{"d_expert": 96, "activation": "squared_relu", "router_noise": 0.05, "vocab_size": 29424, "beta1": 0.95, "final_lr_fraction": 0.03}
Below are experts of layer 5 (counted from 0) of a mixture-of-experts language model. Rows are named router (the router's row for the expert), up (a neuron's input weights, with its number) and show model dimensions 0-255. Each number is 128 + 32 x the weight over its row's rms, rounded and kept within 0 to 255. Numbers have three digits each.
After each expert's rows: a language model's description of what the expert responds to. This comes from a sample of Wikipedia text that the model never trained on.

# expert 20
router:141122119162155156137132163081132110108088089110204177161098107092175116134146180133142122195160143146078114149186204146174129177110161128050151174137123103109175137083085160114119176161106136101133117118140101120113133121132120187141095135140099122192137174134068113083139173108069141107085150160136140080124160141110117152148181145131137119092116108151134144122083156134117085158061073137157085089107107151143126119082108112155125088130127158184148171116070133091157042117111146120090145166115118111076079139150143089167056208090110125176124165185081131111137141152127118130199112094167097130126124117115098096095209125140053161047104141135176152085141148145159139145146149129135103158146152155124179121105163135190142109149067101133112148109131077114142096088163136
up0:163218095114158101146132109139092100163098124122113100086137114094137206144218086093120114112112109130099125096223112151172104126142105109133127132123080224185178135071135138058074172134143102110184093146162123109158089186104150149111148147151145100093080163134079102106143161118116141124138140079132141113107145121118149123136153107154125148076124105121184167171146121099125148106133089146197141098100148161099126106188153108119127194084081112183135117157124096155139162127130099130085129159095108080180085114122149101131104109149082088145143204121165127081100084132094147109106160136121149126135089113073135157123121090034120146176117108112195199115087163124177117130115112094152107145136146150167143177101086159143156150058071142126082107157149116139114135155123173
up1:211133115091172126103140155203171129112152104126136077086089114135153121142127119175180144161151139118083161142184156089102106140084101112101142176146141096081171148101157088101062114159087093127185141151122178102141132153092111159154156145081170131140093091142069115107123151124124143121117097106151201147063088099133157165129130134105096140086099153134107143145129130085140085096078091114125112082115129143098144169128185124109115131019138117108148131133100170134122146184114130125139118152112162091140167102130072150109127071114093169136137148119108101198107108147133180193133192145146079145102142119111123086181130097176092080128183157138172139144149130201185077144090142149153106102198091179132114132129152162164099124083096131222146153088139077168140170102151141
Description: Title and name words. Capitalized whole words opening titles, first names or table headers, as in Street Hawk, Party, Raj Kapoor, Silver, Super High Roller.

# expert 9
router:128090139155123167118162145112089085091091153142113079154163117116104157160150147092141167138156106160191100132066135140078118113149145085107134130132122135141143149168081140071162128124136138139097151116099117114066116105147083152156129163150141167116125140178155065127181098156157102125153117116125081050133105171167177152194164090080118088203140119111112162119197166131155142110166120124131110166159151071131146189124119194100127135106146097164131119116146111108131140107103122131104130107145171140148150121120116125128112120105116108085073127082133122179106121120102103138205130103016201118064092187229177157095108094105133128101090123130109114086152126119156116158173134141071099196160140129141119175162067048133161110144156151160088079179099154107110154112124193
up0:130088098103155122110120142094106132111120113126099118110121136143112055139150136129169117206146118156084115177125152127119124149116083109102114149120177109087146129178128174119042144101167092103178141125119122159081144099095121100144114215153157103151136081148116136138147029171138074122108127149124116055114178103135127151179183129175113083146158111105143152112154129172138130073138138162190136129098130097131070129135135166087067139085183147127114154184108081167140105129151117047107154165136137092071171105152105126092183088111138150098154114144200100083092188082123140055132062094141047170073099152114085174160069117161165149130102102120116172122137143125128111118105132198116210113139165131169122135118103126112056118133128146127101139129106112091141127166117135
up1:078146137216122096147223102135151112147130107118135100068141124091135145101131160146150181149121077169098094115105097105145139207192152114134160139133143162140106105106131115128138148122151104173139162102121123113117096146163141134122147116126155022154098125153168140098145079148223175115099107129131194122126136117148122096102095148144051137147101172100175072082126146117125079087106142085117111144148119128118170135126140192104096081161088159147116100166170170097116123139117124138185156117163134095145150129118116103146061148157112061122094094178195089142155150156143153041170121101126155146118138157151139111024114152102065130111153139117111190103120118122160093127148133142109122125133116108126144159079051086081167146129155101084158078178126067134124130064146136
Description: Death and life events. Biographical verbs and time words after he/she or before a date, such as died, death, suffered, until, before, spent.

# expert 7
router:089119128141107176098064156160179114170109124130154098129162079115202125108155185080134109187116108132171154132142158131128086099068093126083158097148103170085157119199072104067178120167120145172180133130092071186148119175143139116124125109152155113214124128132073171146122155097094112166128129114142197100132108145102080162149121109124140093116133133113125105122061190161164112145076066140175075103091128137091090142089136092119147143137157152122124138204131130132094115088167169133171087145122142128143118076100117099129101148117138203121171148102147124152151133078122113138111175129110124128165126139164131155220133115112164137076112129092144134089109158084083173131103179107095068111122131114187140084158188130160208109115153194116139138092119118124125112174103080
up0:186079128146145109073096125134146138132149132155120100127123113177125123148113174093137107099065139108133101139085148077097122138114166154114134156149139118157158146104090190143153116078078120130091116119112154133151091111107164120167091121104136106129122166194125122110132138126142092167052144102149092127202146157066162174126114180148150173091121116174096078054147180137167154151157077135182125115030144186094087133088118127162150147134107092131157152164078135111101123126158082142122147183068143105102126112062087109130141166176085101108120092101140161124096058155117060167110093094118153155111099115112071156161168164120062116141122131190127144135079089102170041122125160051082088120159096103158153114111136116068156116081118160152087151096057139132153142133132125
up1:155127196150140135050156129103111131133101171080171079116146150074153176126115121132126131147104068133124126201110132083129157113159099131125165114138159161169130119135147148125156118118105105108157151121088084132189149106117117144113174097147119161108133110187130126186089107167107172157189126077194142123185068132095112164163129166158158121178129116139116115114116157161117117144126087175189146115179171134115137129169166095119127115173134158131148087083167085082064178117121161091073061087112137106073161059172102096134105120153114174070154073138108149141103117156136131116093137100139145107096150117190116207133120111093114097108135095108159163103120148104142136122067129121090126124094083144068116143109147121119173191144133186053146191145171104065210133120163085
Description: Name-initial continuations. Word pieces completing a proper name after its first letter or syllable, plus short words like he, it, San, such as N-endo, R-endezvous.

# expert 5
router:111172064195170077140114089159184141141085183175159143094135105125145171109145090148164174097114118107162109183119161191148090093119105120191133110141149170151114110098142119184131080116190142135120085093197112128137126112128145105153088164128118110129163143099175155102147094098127141117101132133127099160169110073090160141165128156137141140088108092148134062089102148156159138078126184121113167225112192185132132158103067093107113125110107071106137120143158101179103087087160138154118155064161100084159168171131115149146156089127089174138124135127137176117151072170135138087104169196155173172128150095152162169176153166108093079184108121144097094149129123114103162115100121085065137160129187083094134140149121143120136132116082188157115100111078144145142078161104159
up0:121131124147107142112098146106158111134122130127101052063077202138160183069106196194105143226116116149151130118206111080119160102130124117062146108163088150098181170020117112098146144186147093117119124107144122104113144111105134078142133096087141144091141126100132159159113130052112184146131077125128196083108147178086115135135158154155123139198116104152143172104111123128153124121136121159156139114055082088103135109094099128101120113166066152151193114104134102112107104118149112127150131130128111103088141141029171133150144151152077154110163114125126098127089153140171127148124159100135186112119137053180157185100108166167095141161174123088129142079128117112149142085122155211118116142136077116114109145123129105129179079133124139118156139097144133106153136114134051
up1:200119089143121125092098123051045121148098187153079178130146123076155145160129104152070080161119137143121097134125160134147153147128182112123171180088154160091143124160110097070121173145131160135131119116157136099100101151148055129121102099149124190089113138088100149117132152147086123126153124143105112117150088135122096136116099098091071121126180050098084149167081093120140120155117113152125099127097129160183150208103102148180165125129132110096148136172118099116075079146130108121168101105127118126136127125180124068137153074113180149099138145128091119071104168126123072149112118147151034079095102093129135151139120120069130174079108120149096177071134095120142185165171134126098078122101108136176115098134198094170132054168144117081089142080084102178104180091116110
Description: Numeral digit pieces. Number tokens and final digits of years or figures in running text, lists and tables, such as 300, 199|7, 32 Regiment, 3D.

# expert 13
router:102115154150059186084126172159132166151180081122104137081088148135067118088084149122084118157091097053106153092131133105111148137180139126135088153184058098182124097163155123102100145115091175110127128111179112161160154132113126131103078086143132129060131107174114097125117062204129094155107132122077132201139106154173146125098103138105090163135109150103102147198171141129088127180158154165137140184150139135142168121132138186117110073133129097085098113157114148109127126140165131189106102137106169148157165194084090213113171094164178119121181136170103151146127157177113161171137148168126122148126077102144099137062096201088123124108133153177075162133063167124163118125113112099188159089136094145111118159172102124127112099117130187109136085121145147141154097134096121
up0:097145100164117041107172099127156135117095139110149146139134081139087135110090156141148156118119080149129113147114148094113127129127119169116154103122098047108113123103128127117153141093103103084140141152145092138117129126078091137114122055158077092167134144172107105157195154126116161159131122135163112115136159049186121099126084118169079107137126148178107125125101171110148164118127076090124080121094126109072087154099084116151019091160111162200135093141168128106200122143156108136130104090141182126070047069137169137151159137082104112144129124142133109120131081147140061127129109150161155187132123101063068106094159127137128168111169114098178035097129173141117102128141070116113112118045101099173081108118102147109142124085128098151099207130185096132082150114139163
up1:076125121066127135106119130152147079181097098112133158137145134131210164129134080203146123118129093121099196139143155194098091131146121136110164092087133123127174159114143190133118094115124126140120143115153101139132156099124157186069112070116108098065154066150085114219072149112165121161168137143123148147175131112066105080116061133084122132137128134184150094131131124106110153143076177163067131135123187138147132173093128099182135143132134102131133077095163127161138070123082106096150099165136199095085130146197153173172182111158131131177089170107136161113130143158157110122135138086111095163158140164071059141142132069121104109137166127108131089131114140165153089090128123148106216125140144154118125125109132140075135131075098060135112056185167131101124163148141130
Description: Locative and directional prepositions. Prepositions in running prose, mainly in, to, of, at, from, as in living in refugee camps or from painting to sculpture.

# expert 8
router:138132135172136148148093186092173121146120132136095215114115141130145129192136184156109103057176172177171117154123193192173103132133161110128130095160087165094128134125125175135093106147161151126110141122124194136082110128125115130076181129078139145128150118146102126183068152096170148147176180150168119142118058141094112156138111165081157119154106092073139112135058103118125180173133123188111140090166166198083176170186112148151220185151085125113127093150154130120100074190126151151136151099088138121122170085140104079150093103128196140166121131103091109141167126125146137146142077105168150121185129124105128132139156091126106111139119073111142122133116134117127167150127127117101106183121086089138077107077195068147177069137138144098177142105120125172099117114138175
up0:146149114043170122083107087133135082136219076122077131120118099119144068136171131138190093057136171146059110125077163125135138092134072148142168163137168128205147122122184145117169129172101133092110129118117141095067111119140063128116173115106095121126145119161128172132123078128156145126157165169157132119208101094150119120199148174118143119134109126127125133117118111117077117156092063094151144101147136116094140136143141108165151144166105087120143135142161140167155150118117097107173072073103115086124122167182169172160139150171099146181111084137114153187131145169143126049137109141138211130127098058149087119078140135145095106117109119092182141110136153157091147135090063083070138197156099170115130157128104119102133130180119080139105097132178114101094063120117108
up1:088158068154178153110132171104167165112108130148152166120120112159160085123162139125103119130089163129153171129144170123161051115145138078154141139129139166099142100117155142143118080120082149122103128092110022157073153108150162152128139137110164118175139158098123108169131095132098148129117132134075133070129074100121137112076087114126104105110128109072181137129089158122080082129080114187157132134137127151150083120130086114113101118108209170112119132123113130203141089030128166132096140106089177115161146061129031157073084128113159140154172136155112090167174118143156205101090204139139130214152146063088148176117093141138140119132138079137149099123115178108094143160108127108140130094138132151124152101113152140144154070110092178183175116170151157117130090095167162
Description: Mid-word fragments. Short lowercase pieces inside longer words, mostly middle syllables such as extr-at-ropical, con-es, per-pend-icularly, dem-ob-ilised.

# expert 0
router:153113125125160082107105117112130108102147147094115103085119141104115193132096113168127127171096059131136138093082112071112186115124173122126096120135096130113149150146176142146086074129168084118146145113128129142198130144106172117076161142128159164129113072142164073170163112157115122138137067093186162078089130154197107085136112139135035140165135116037161157117089140102166167123172133184077157079155126107115150111127140119110098148148121094162088170098159131086091172171035171113132133163147132111155082120151162115038128121128149078138174115105178073125159156112107137101050129149074142174124101124123132092149063098118197185155094070087133077113133141110133111102131114127116111168083113142131081149103113082095097178100165138098140155158136144157130150121169105
up0:139079124101160139144114115090128115175120108119125122141162106154146136148104096138076095077160118117102102104126083105113152090040054147104113144160110166099071152115106140155197106090160143103149082193090094166124151109116143080135120059137093127194190118136155190142070142159198157104142147121130105120124068156134103081145106169117112133138132144091123096115149066112133147197124131143114168100072128101214140148101116129108115154148093107200173124103174195131087086115121166078133132150097190089056144070152129128047185136137123172144068086126128096057153139177142106134084143138168144161082147127180095117120170115129144089118091132161083118106086116076121150156109129107121123139149148175110143113132155104089101084137123140129090131089083145173156159090114140
up1:087110113180094119122125117124111113132098106152160113053116063095101104147080164177129126167146110099134210102120131105124138147146118153128130080162105138077096204109150154188129129076139143111093088085135149153094117112136157080120199144107189142135164125146149130142120122118120107158190078102137160142133087182141152105161107103126083092125082126080127182103093116114125129109162109129097105057120045125098091105113125132180154191200082093156155167100085132132088148126091100143146134122117110088159113104126067110129124083092101158104162098090243082084141169085141156112150118116100157162125123173133122138093116153126137090120103130136076068146087206122093110113110108149155079135141117160092132134153074069139104115205150076091158068082110121105084118129112141
Description: Foreign name word-pieces. Middle and final pieces of foreign or unfamiliar proper names and technical words, such as Huidob-ro, Agassi-z, Aspar-ag-ales, ar-thro-scopy.

# expert 22
router:101161138130077147119098031138129176068136173105139103125115154120117105072147140160138183088102156134136113137105137150159145109123106139124083108147126146132133136157167140168178123145130106144139064112148124137131133083115129109101069119107061114138123130105153127162184082140175191182097107123185124126124123095129151136134123200146075130085148098152148091140186104116157199106163103086122099156099169162108105111132182118091080154130140157157101137153144113143121181124131157181191086082120167083145178103131178136079171122091118068111142096139193116090144116128122101127126127177120140171183101121166171204139136105127125168186112141112120128156169206165070107099175108071149137109132105198122126157051097108053119132147167167107152173104132163128115066179102075
up0:093088129126074115124152097105119158140135095196160111118083091122098106162140142194108063108164160148123180129091117158143161124113090103140124121176135107093174133110179153087128075148158132113148103128148185166111112114121132109121149139116120207109125101178084077071131186122111091200116160176118141119084154192191129128152162160160104137146130123120138097150100057166081030135120081117089104169158098184107099126122163113121147155146103127131121166089151110163111106128098189130139125154159146148149174093148110122097166081144177118123138149150151135150107110134114073086168139153166099180103112066158126061146043100083170148108097084100171102160123071171165111161119136155107147114129078116093089131101154122096053153135142147112200149124215138138115101156125112
up1:089147127228061083107169138113130143105154097173103123152137138163161122106064135135206149118159104072076130162110141111175085123120031115191119129130135149121147097172150117128148127059129098084171102169125093143076143139132183101150115146135118130131146063126123113206151103091152119131143129091116236113147083094121154176200144140120105149173106171125113114118073184163193109096140099089149096102129077130100150095099126147163104121149148115124162145164117188084127166167075096125169173157171100154128175123143114133122086084123138172147113139103148110145103190115151088055110097118150160082146149139163185122076080140136086096130136114128155098128070157153140152127173127155098184130118102153147106139164110075157130127119171133122171118126110158128133131120165072
Description: Digits in numbers. Single digits and short numbers, especially the final digit of years, codes, route numbers and table values, like 200-6, 202-3, LA 67-9.

# expert 31
router:111132152110162154143138128106132149129096133138097097189068042131153098139139142112135105158126140181127107148211142180147096142123115116087159134134125129079141206150069140119130160132094108086121112086109103111106134099118146165077109073070073125175134176126130110090143115092066131139101090087121153068141161151097075147210172150072115099114166115100141193131117062156096120149106131163119061123143119190081131139129095104165109124149117108180140170124119112097143076092159096108141169144110104113142120094124137081167067136093156171128108101222094144118121159065190099135123120108164163151137161118152178127133184127120132126154068081154111102147127087121119141087179180111123145158133115110140136108110099076150167015160108138160114142153110153061102129130150089
up0:123153165135100163117090125141175121109127139167153113162051117150144151083122140091095169164082162143106101101139147086115166200167093162130154146129131131146139105125194137119113112112097101162162096156122137057117102158140105126127115165090098099154122136174098133171155131084130165194171176118154116092162065126129158124100097170144104107111136126172160175132032121142125138084140110157146106187177098175106159118227085117083155061149123147170106148141119083160081140166127059186155126172118100055175099101143159137123116068135121111147099144138193141134168128125100111130124142165194161120097108164163141159132135101099152188125093084136150081181129141109083087071094136168102089134101112173102113159181061114086186100135148098145162168147104146117141148122157091
up1:146131141156169045155116132205210172154162182108118106126108138123071183115089112140112171192153128117079131127159096137167142151127091088148125123139091133109107155117157124127174184182155100077170165083126151166128094174139127158107189149095170081161121123154095172124097107122126085137137103157128171086107135145168106131171179123156115132166156156076101174068083126151159180131099089129142167132140089142094093188112088154162154125091159064134109093131129143140101107081139085108178109059136107105149105093109079141161137115205160096138152081122173092092163125089148128154093162142162141152175168110164072074150146104130158165152127091171116141149113133090149075135073146126134121123130131113039083148094154137107138172086122162146150134114085115150083085076172127
Description: Table numbers and stats. Numbers and cells in statistics tables and semicolon-separated stat lines, such as goals, apps, vote totals and percentages.

# expert 1
router:177203114109136151121115142094075179100135141089124147104100149101144110083151171145099152138255075108078074130095140124139140124072176099121128122132134130149161126159153152114164172175127103173102141061104105120080171152148086125142161114163121153163154132073149176124152147155169167124087129114093084094107136086109135107096111130151186107159095144128100125099139182062188111086181117127103052136114149126129135117039138182122107086142164156136155146149140133118114116109116071177166107084136158121133120144131155132210123112047118111160108140124123125150111129147144155132156113159082107081130095102116119107153135143096144162113114159125134111079153166121128157151171117148146126136090072101147141092119202216185194099165112143111090135112148093160174136192107073
up0:159138091112144142096151135158127123120096134125109167091084062125150102169179149101184149194157090152105140105127134126146142179142063063115116104131135114171177153100164113103069117122166128111085095140157139123131127167122136108089126089147124121133136149163066143129110150093102151135129128098128165107122088120131096172142159202183111155104085120142145102127106140119181064146112145128120147101178139210093171163096166134097059092073145142127122114123115184125125092183090171121152101039167141121101126112103107122112164133100156181101094146104091154160133121137097151168072123165158114074135122056152113091077098106136110130113066179131195104096098099166144130145134214233152134138109143129151165134103162144163177142141099118123200138182144084184152075160141090
up1:159124084156178146136124132235139161098200124121128121140096144114050133087140141113139114081158113084091135150052100114119083106135127119092107095151198136179227153092134153125167084129119127108089169138129123170112095144139121152129175120177083156139177165102136092118136159151140050183165079127143111133142131139124167171088140075128143174129155151166148091128127177124138124116120128109133163138100120076152166117125155185173140107108076166083134087135138125125127093083127122149138154146143066124155087138115186110121067102118096117177129091096151130184125120169165069127141108156104127107131132105236108105158172147139058125071078117170104077133128036129106107177086142125090091109141153141118126202163116159160149118111098105115139097110074117120119138123099098
Description: Country names and codes. Country names and three-letter codes in tables and lists, often in parentheses after athletes or clubs, such as France, Japan, JPN.

# expert 27
router:132141181148080086099113099123162137180158166175081048083108077160159163083096127108181151196142134106104138118115140156092163120158103172109137102133204121099163088163163157129149109170130169110132157154148134165132107208151173111117183151158115117105091103119119132233139092096132088160106034130129170121161078103194129119139115143142055180044151102149110152176109093097138150146167138104114077120126145161146076119115132141142125159119163094139148111093184126119131131140131126117164121129167136136178135137091119154132177121127064147143111134093193081141070126100070125076118152107099148121209131161176146085157104092151103090123139147174161132127070087115132142116126122073167082115104094156166123118131115112087090127120146127140126140155128092159158115134072063
up0:151124134111134165162106141114146150133110162135125115208101154096176148091128110124098143118099178105157174147159121127123122130148132149116178173175148118151128073148185062069126129150128163088086175108117168145111075146166077123170099070095162169124149142172094149115116142134135116112099106128143157128197106132140080125119055064144062133071128144156112135182156121185145145128147114143109088165145167131096166089179152105090161031183101142098113159182167121131167083139158079175117071152119079099119139084149084118152126192176166181160137102158105070072092141153084166113176194135111139073134067135138092136081154123146112155134166132188125170130078138121181125092151125135127115090165076126162081167167134119134152062118152146130097120102105122111098158151125141
up1:066147191132114147141138164150145170126100160124109080139146131055160107109158106130107114163130150183118100169158098111119184115161060126154144103176114099158105111061130099165063051120128127140153136129132145086126161138106116076097157154130142135149155174095145151142153094037129118214097122134194138134187138132205117134148177138142098106093149148058144067131126094103148165093048108118113132130097140117169121170131222124086124137160147119148169124157124163174111161181170103172152106104154138155109105156139142098138124130112127173123144090132168142073078097172089082094161096106146161141166123155123108160104128124119113146105058090078165132180100167143156136126098109125135134162160113176108127104119151062124172115079172103129118174116166045158164162142115098
Description: Foreign name endings. Final pieces of non-English personal and place names, often in tables: Tanaka, Kohli, Pulaski, Armaan, Kwong.

# expert 11
router:139146109160089182131120084146169104096172119107157142148115173061078146142084127147109105125117081121110095136112146124125185141125138195195085144120167124122124118150169170131099148124150129161130102084170111147154142184094116095137137117051119120078083091199152140127119125117105129120160173146157141159136183075183167056152096175111098114136124102107123116116172149154145133119181137124146115097139150115087150105163105143136131137160026094132095117107028139121104181202121113161139140157079189133140114125092153158161135209087116094163141208123131099142128032135149139117120111144112098165106106131089139092061173135178139128158143144141157153073150170136156146112134055123136092158134119164124099160067154121110096134101115111132041132123122148148099098096199135
up0:071107088203106116092123117146133105160133104144075086168132130096127179131066099114176139153083141161174153106161091096133178153184086139171092100121152121098123020084142148142155118086077088135086127140157129181169160122145122115115123086111075116065137116103167113140159119167102165183170175168141129149166160129156196115175084079169093124149162143139146133144171123126121152139125142147152120179062128166107118102139160124155136160135079111147160123154080102125158144123087143111193157112155153134098183158210135167107132156106132090138143132161165146177134098163177139099139104096108183126052131117100084144136124137103112128142123100155150205122121160099147157145076128076174156110134152171106069147170112138077047186102117109130174158131133098083139120149171161
up1:141218061142151148156162177207191147171115095107089099188124141106129161113090098126141131154119104158104069115143118155081150129100132090065143091169103145126097133112102179136139149091105156183130128083131120137091083130123113104121157172093164104195125157138127129105149109171141129145174135186121080150129138125121123140070086085064122138094179100082116181107116088127147141126071157116113141119115155086146168159125210135143115148076127154099112117068142165134132071123110120108195096046112117087109117118140169178133105090104123110071081072087118125153145144118130049160100170162108062141141133102086165140104140139101125150135084111057123153139154099150145123149104103181123116161093140107090130081156154121103205128112117108075074163155085088130105106106151071
Description: Institution and concept nouns. Final word or suffix closing a noun phrase naming an institution, place or concept, such as University, Hospital, social democracy, activists.

# expert 18
router:167140101175123088122067096125144155082155117145159162125050148049065121186149081130103094127154154088123122130102145151127134151133146118127101158117166082100122129176106132158151127131129139140118098075109152142133095180173067130131144092154125137126147123122097127169137097183129162116148116204089089200105127148075158138113170101107103120106110101183044149150185109098157137051139106045130155189122171127151124112054150096083162150171128144100170148103120173136093120114134127107157122108099139086173140139140154184145185074066108116151155173086137161175137124121104139141119145149144102103115075125144135148108117158134125075070139160163123162108183112156125132219110117115144119171077138134077116160151164156168152154145121085116053148158157201195140138117096108
up0:092152143088166104110130064191115103140193112099192154129141088115127177136145182093123134129126085106155122139133126129160138127153125115133101117039168124058080074136134099140135071127135165119188147132150131077089088138128103162102152146087147138122124091148107105143158078135161146178081121151112188125073167063181067114106067124140139180053121167157122095084126158124117198092117104149194115135093125153186024115158079136103061109098170110129153090168169136136189143101098116090127128088182144155083095078126130131104085143090113079090131138123098130181185129078152112142106117131118115146142161121143134108122113125124182147115144099168110122191135139141133141110080116124118198129107116120166101188113086121111125185089163127090119088180112136173126161134119150
up1:099166131121129109135122127178124164122144118129153103111089149127167115102128206130120113164105103127134112136146161138172090126211149172138102112119151113151143126120126106115122139138086191133085114139113150148116092084110118091129135150164073107098142131116137171108075130126137106123121100134083111145109103150086142128164143115115115202126099095110131149128183109136199111152078129140124156046124139156104125138135151181086097126053165136101106126069163175144142112112112143110126095118107032029148143030141144129084152063142104145129205063121146178090124150160162111151069145104138154078125149125188087116120151168161154164101205103127164138099174130138174156145122126119188167040105165142137137143085171182116163174130088199087076115120107156161091149129073126
Description: Table cell separators. Pipe separators between cells in wiki tables, mostly right after a name or text entry, as in filmographies, rosters and results.

# expert 61
router:112112119100151165188126166169177205110085096162215191179156104168108113157147175170159161136176168159085091146111109190168131163076089128123176124151133109133141157108131123128125098091109140158111125199146134141090131182080107110136099185117078133183126248164154171099165108096159111160148150130163127096128170119148064158091139100140145089079101123112146147125115110113131088085076136087077115138118109132135080203173153084141135071144159143099179155166105149187095092115090108136123171086146124158113104150178175126112080137116164126084085175109107108095140120157137109115179116109098150111099122126166132155121092107145102141109128156073162127123113136119156141135143165149104085138104097129161134076180105110139109060099131106136119220087084107139112111149122135
up0:138080088098093113113055164176086121166110089178119093160144154112204136107093165133130113091115131120075123101162132117167122184160079103101125149116138157141132140132211135098179141148077132101120178168101216138132133095116115140129153051046146117125152138153036150172127170116172130136141135117140155111158210123196142127069082130147115159093121053168119100112057086094114138086112147125120148133103120082120156159149126103107176059160144182178159089108174166117177103114119164194170088110122068134098170109124133125136132137111123161074125124128159128115186092122122158099107135095120199189133118143198144113156110114132072137149134139105108132162073142096141118105161132129137094119146147134187076151148158186142137108109150119113164127130099143095153141095105120
up1:092119161219134045163145110138158075090138109134078179105127128139123111088140131176138171127105164093063196115099139179140137070135095111150125152117077125114164081126169107056151102141163126122125104156114144112135135080091157107130149148092098084059132164169122084142087098190134119063155150111116133149133139105128104113124163169133126140173115172173159126154126163131160142230134147082085155119157139132113080139104176191122071080195095150065128117160127094079114125137065129153116162088116129130064093115163095153084107074090133174169145125102136151138113150157145134100144103071162174078136129085177164095113108162155120153094089092106126117079137114123110160132180193056141161118122160171113115164082160136105097129122123128098127152128114123153113101057136121
Description: Abbreviations and mid-word fragments. Mid-word pieces and abbreviations, such as Ct in legal citations, MPC in minor planet tables, and fragments like ic, ul, Catal.

# expert 6
router:111127093120144134136167157149124048134138161091094085141209089142126104102146107129138153111119089107086130094088120030112093145069094118119165159118156175150151181128130137089133119109117092157164132144186120117176188085144181161104129087116170122131099103131197130096177095127060112122150104069110127078093160140160130142151140101118171117224105156090137114086127181160101106137149149134140049101122113068140123152070124163158089148157094156156068146101149070114114156092135159141092115129137139154142046075118127154108102127168141127088169107155111131099138071136183144170028144138130132118099093114124104143163144129091140109115092119134127051132141150092076067109122138128072148164117179148132161106114071123108130145119159117161132094130153167065158175153160154
up0:128075131164188084119146161131176128083149109130118212142161168145060151155136098143138131110081115124120134138087174127139087150102071102165121138129163074072174153154142112132080084070153151130117128133151093117104168161173153165142101099067117102134123130161122127103145194134125138134129115137131085090105106112163130131085106139143151153132115109109083151172187132152130076111153180136145171103134114140114066138152119095096120176129155129143121159175117146149147106074126130062152155152134126067154135129130112152120149056095184144092090100128114174099110099194106045135104094120109156144103138085106102075101138107073166184118124209105167146075148100103110156110114160108098188109098161142139050093096149152166115103220108070143143093116097088101141193128209121
up1:095126143081189180112071160150114112164184124147056158144073157138110111064139209124142075065114124101103094111116103084123149141122071134156168098176135170106132138142124154104174114133148086131113166126161119076119183120176167146101120104130150144149136152128147176109101145102056179153181101143156116120146105124162119134116146124111102096095150108106146106087117076129082145168147050227156055120069118138037085133155096178137139144182138139119159133143141071170113111091164166199154044150081119095099134119143213174147160119116130107148084123172137120083131088175140136119082122101105103145116098112127121150143089156112169116151089110134157138096121131132115090116158111122141141170115101130111183112095135138153170115119080130175183139127084148108113132141133061
Description: Units after numbers. Unit and measure words right after a number, such as %, km, mi, mm, sq, years, especially in demographic and geographic statistics.

# expert 4
router:164112109104139145153107139131092161119133127074169164099136184121104168149195163127081103093140128157135117116160185107155178083070148168197131155095099136136124161119089133133067195150158092148166105067132091115106140102061147120126157090125135171102116115128083094084118137103115170113120164109154131167110122137101148063126199197070161112150090149135160121104180139121136161091099086138138169065129089143167095122134147150167153220131086173167120133124024132124122118156121109065095146073091167128072127145144117145115112102143136196147167171162106126152155085137144146107120117128168058201133143136120135120143143120121105129120192155140182149121182147173183116152125113146111171133189132106113115122041136191183127127137136118185108152082122146117095110129134114
up0:160118142129138151068131101123119110242148105175147129167128148156050141164100126143089122110101179082143124122097179074063124159121154173168068099086178140139138122128098097207128175116159149134142122132122166145085120140084181110110093155099139149129144061164122127071177150128132119159160092132168137178098115127139182099096107187073122131153105170132128086150171128121127150135175137116158175139152103075174049025198076154131117147133097119172155149067114133123176109187105065121097134158156121134142138122134121104134107113124114118116059165130155178103105077069123154205118115107130134158102109156150164113088100130173126062147154137150101153158145092114118148165057121148140151147144129061123136130113097154131106091117175117133103112122101096114085151119158113
up1:180155121090078148104104097096138164104100167138097121091137152101135088141228149179161173144147108177116136132129155150148124194126173166156109156124085168162144149132139119121126135094128080144132103152120073147142143154128088178122118139116098148115132059108060095137177066152134145189124084156129085160061127112123111125128125121083122088142144084151139118185139079147145145124117101096186150119147118103095151129155187083069126098108102197187078174101141123117115153152121086128141102061142102142095162124127141128111167072112113189189155174152180119132143089190134063073091133157158127124191120179140134125098102112105134178139124131093203106102168200172115078134150110147156203124123099129132071114147106110147094133099122104193191146176134111123122120179110123
Description: Word-initial prefixes, acronym starts. First piece of a word or acronym that continues, often prefixes like trans, multi, anti, under, by, or LE(D), UM(TS).

# expert 59
router:159147126144094123118124140111112143148153077130053164078100153090057134105153158117142133141111117119089109152097107133092095085120118103124112066142182141086161114181137098124176059134104150127160096096090128158143138145136082114071110123151139155161135186103078162157113122143130151128133120153110153157078075123094090178125146101091095104082145064112119130136126083094130175142141144149139089125173156135115197137084086120115180124133153134107156102073158147140133150055102130095188064085189056147098155126137147126159160138140116068065206108120157106126136087089138144112176156110097142111155151154138161147159109176110073098062103132094104104087137137184091084176142150074175147179059096134141128096172147167152125148180124186107063079121174134148122170082126154
up0:064107125171106136085116115095199129093061170134149147110086134118100105116094117056148186162153065083126109104072130138127129174154139164151093096151105111175127154138134128119144080060120137166106145142096105090115180118114129106092163043129105110162102158156124106109151170147183110153090139145165084112152128216151112096059086167095084146151164115067098132165129123139126153064150079148137155141166186137168137138170114090128158121136082130099123163101143120165161118123075165142113150169171104161109119111134141125116109114100129100175176173129078078091122147146171131138169080139142135167142173116133098132136103093097154160152092147084175169094174083142188138154142044120145103131109078160156117110086147100195082144097123084083110133101092157165123135154119052
up1:142121118130158111171155152108139133085137109139075074137161096110129091067088168145108175060101168171112132182127142193104177175101116074089120142159091178087137106115189138098147077085169140120082115077148095144103132101117137093112121186118154150113093129135116134188048167133146089151116085121150160045170167170169090184194158161098155109074150175133170069118117121123097085108112124163146088183121156185130150150164139124159160177103101199165112088127132096117146097143140240128141126116130133161176138126113165116162153082166116143172045069149134126096147165125134128100081124168129137086094143105170171147106126110153154128106136169105129154107111058084119128153135153103140115169131114137117091171081134134088153136100130145154151135114127102163094105127103093
Description: List bullet dashes. Dash bullets at the start of infobox or list lines, such as - Location:, - Order:, - CAS Number:; also place-name endings like -ham, -berg.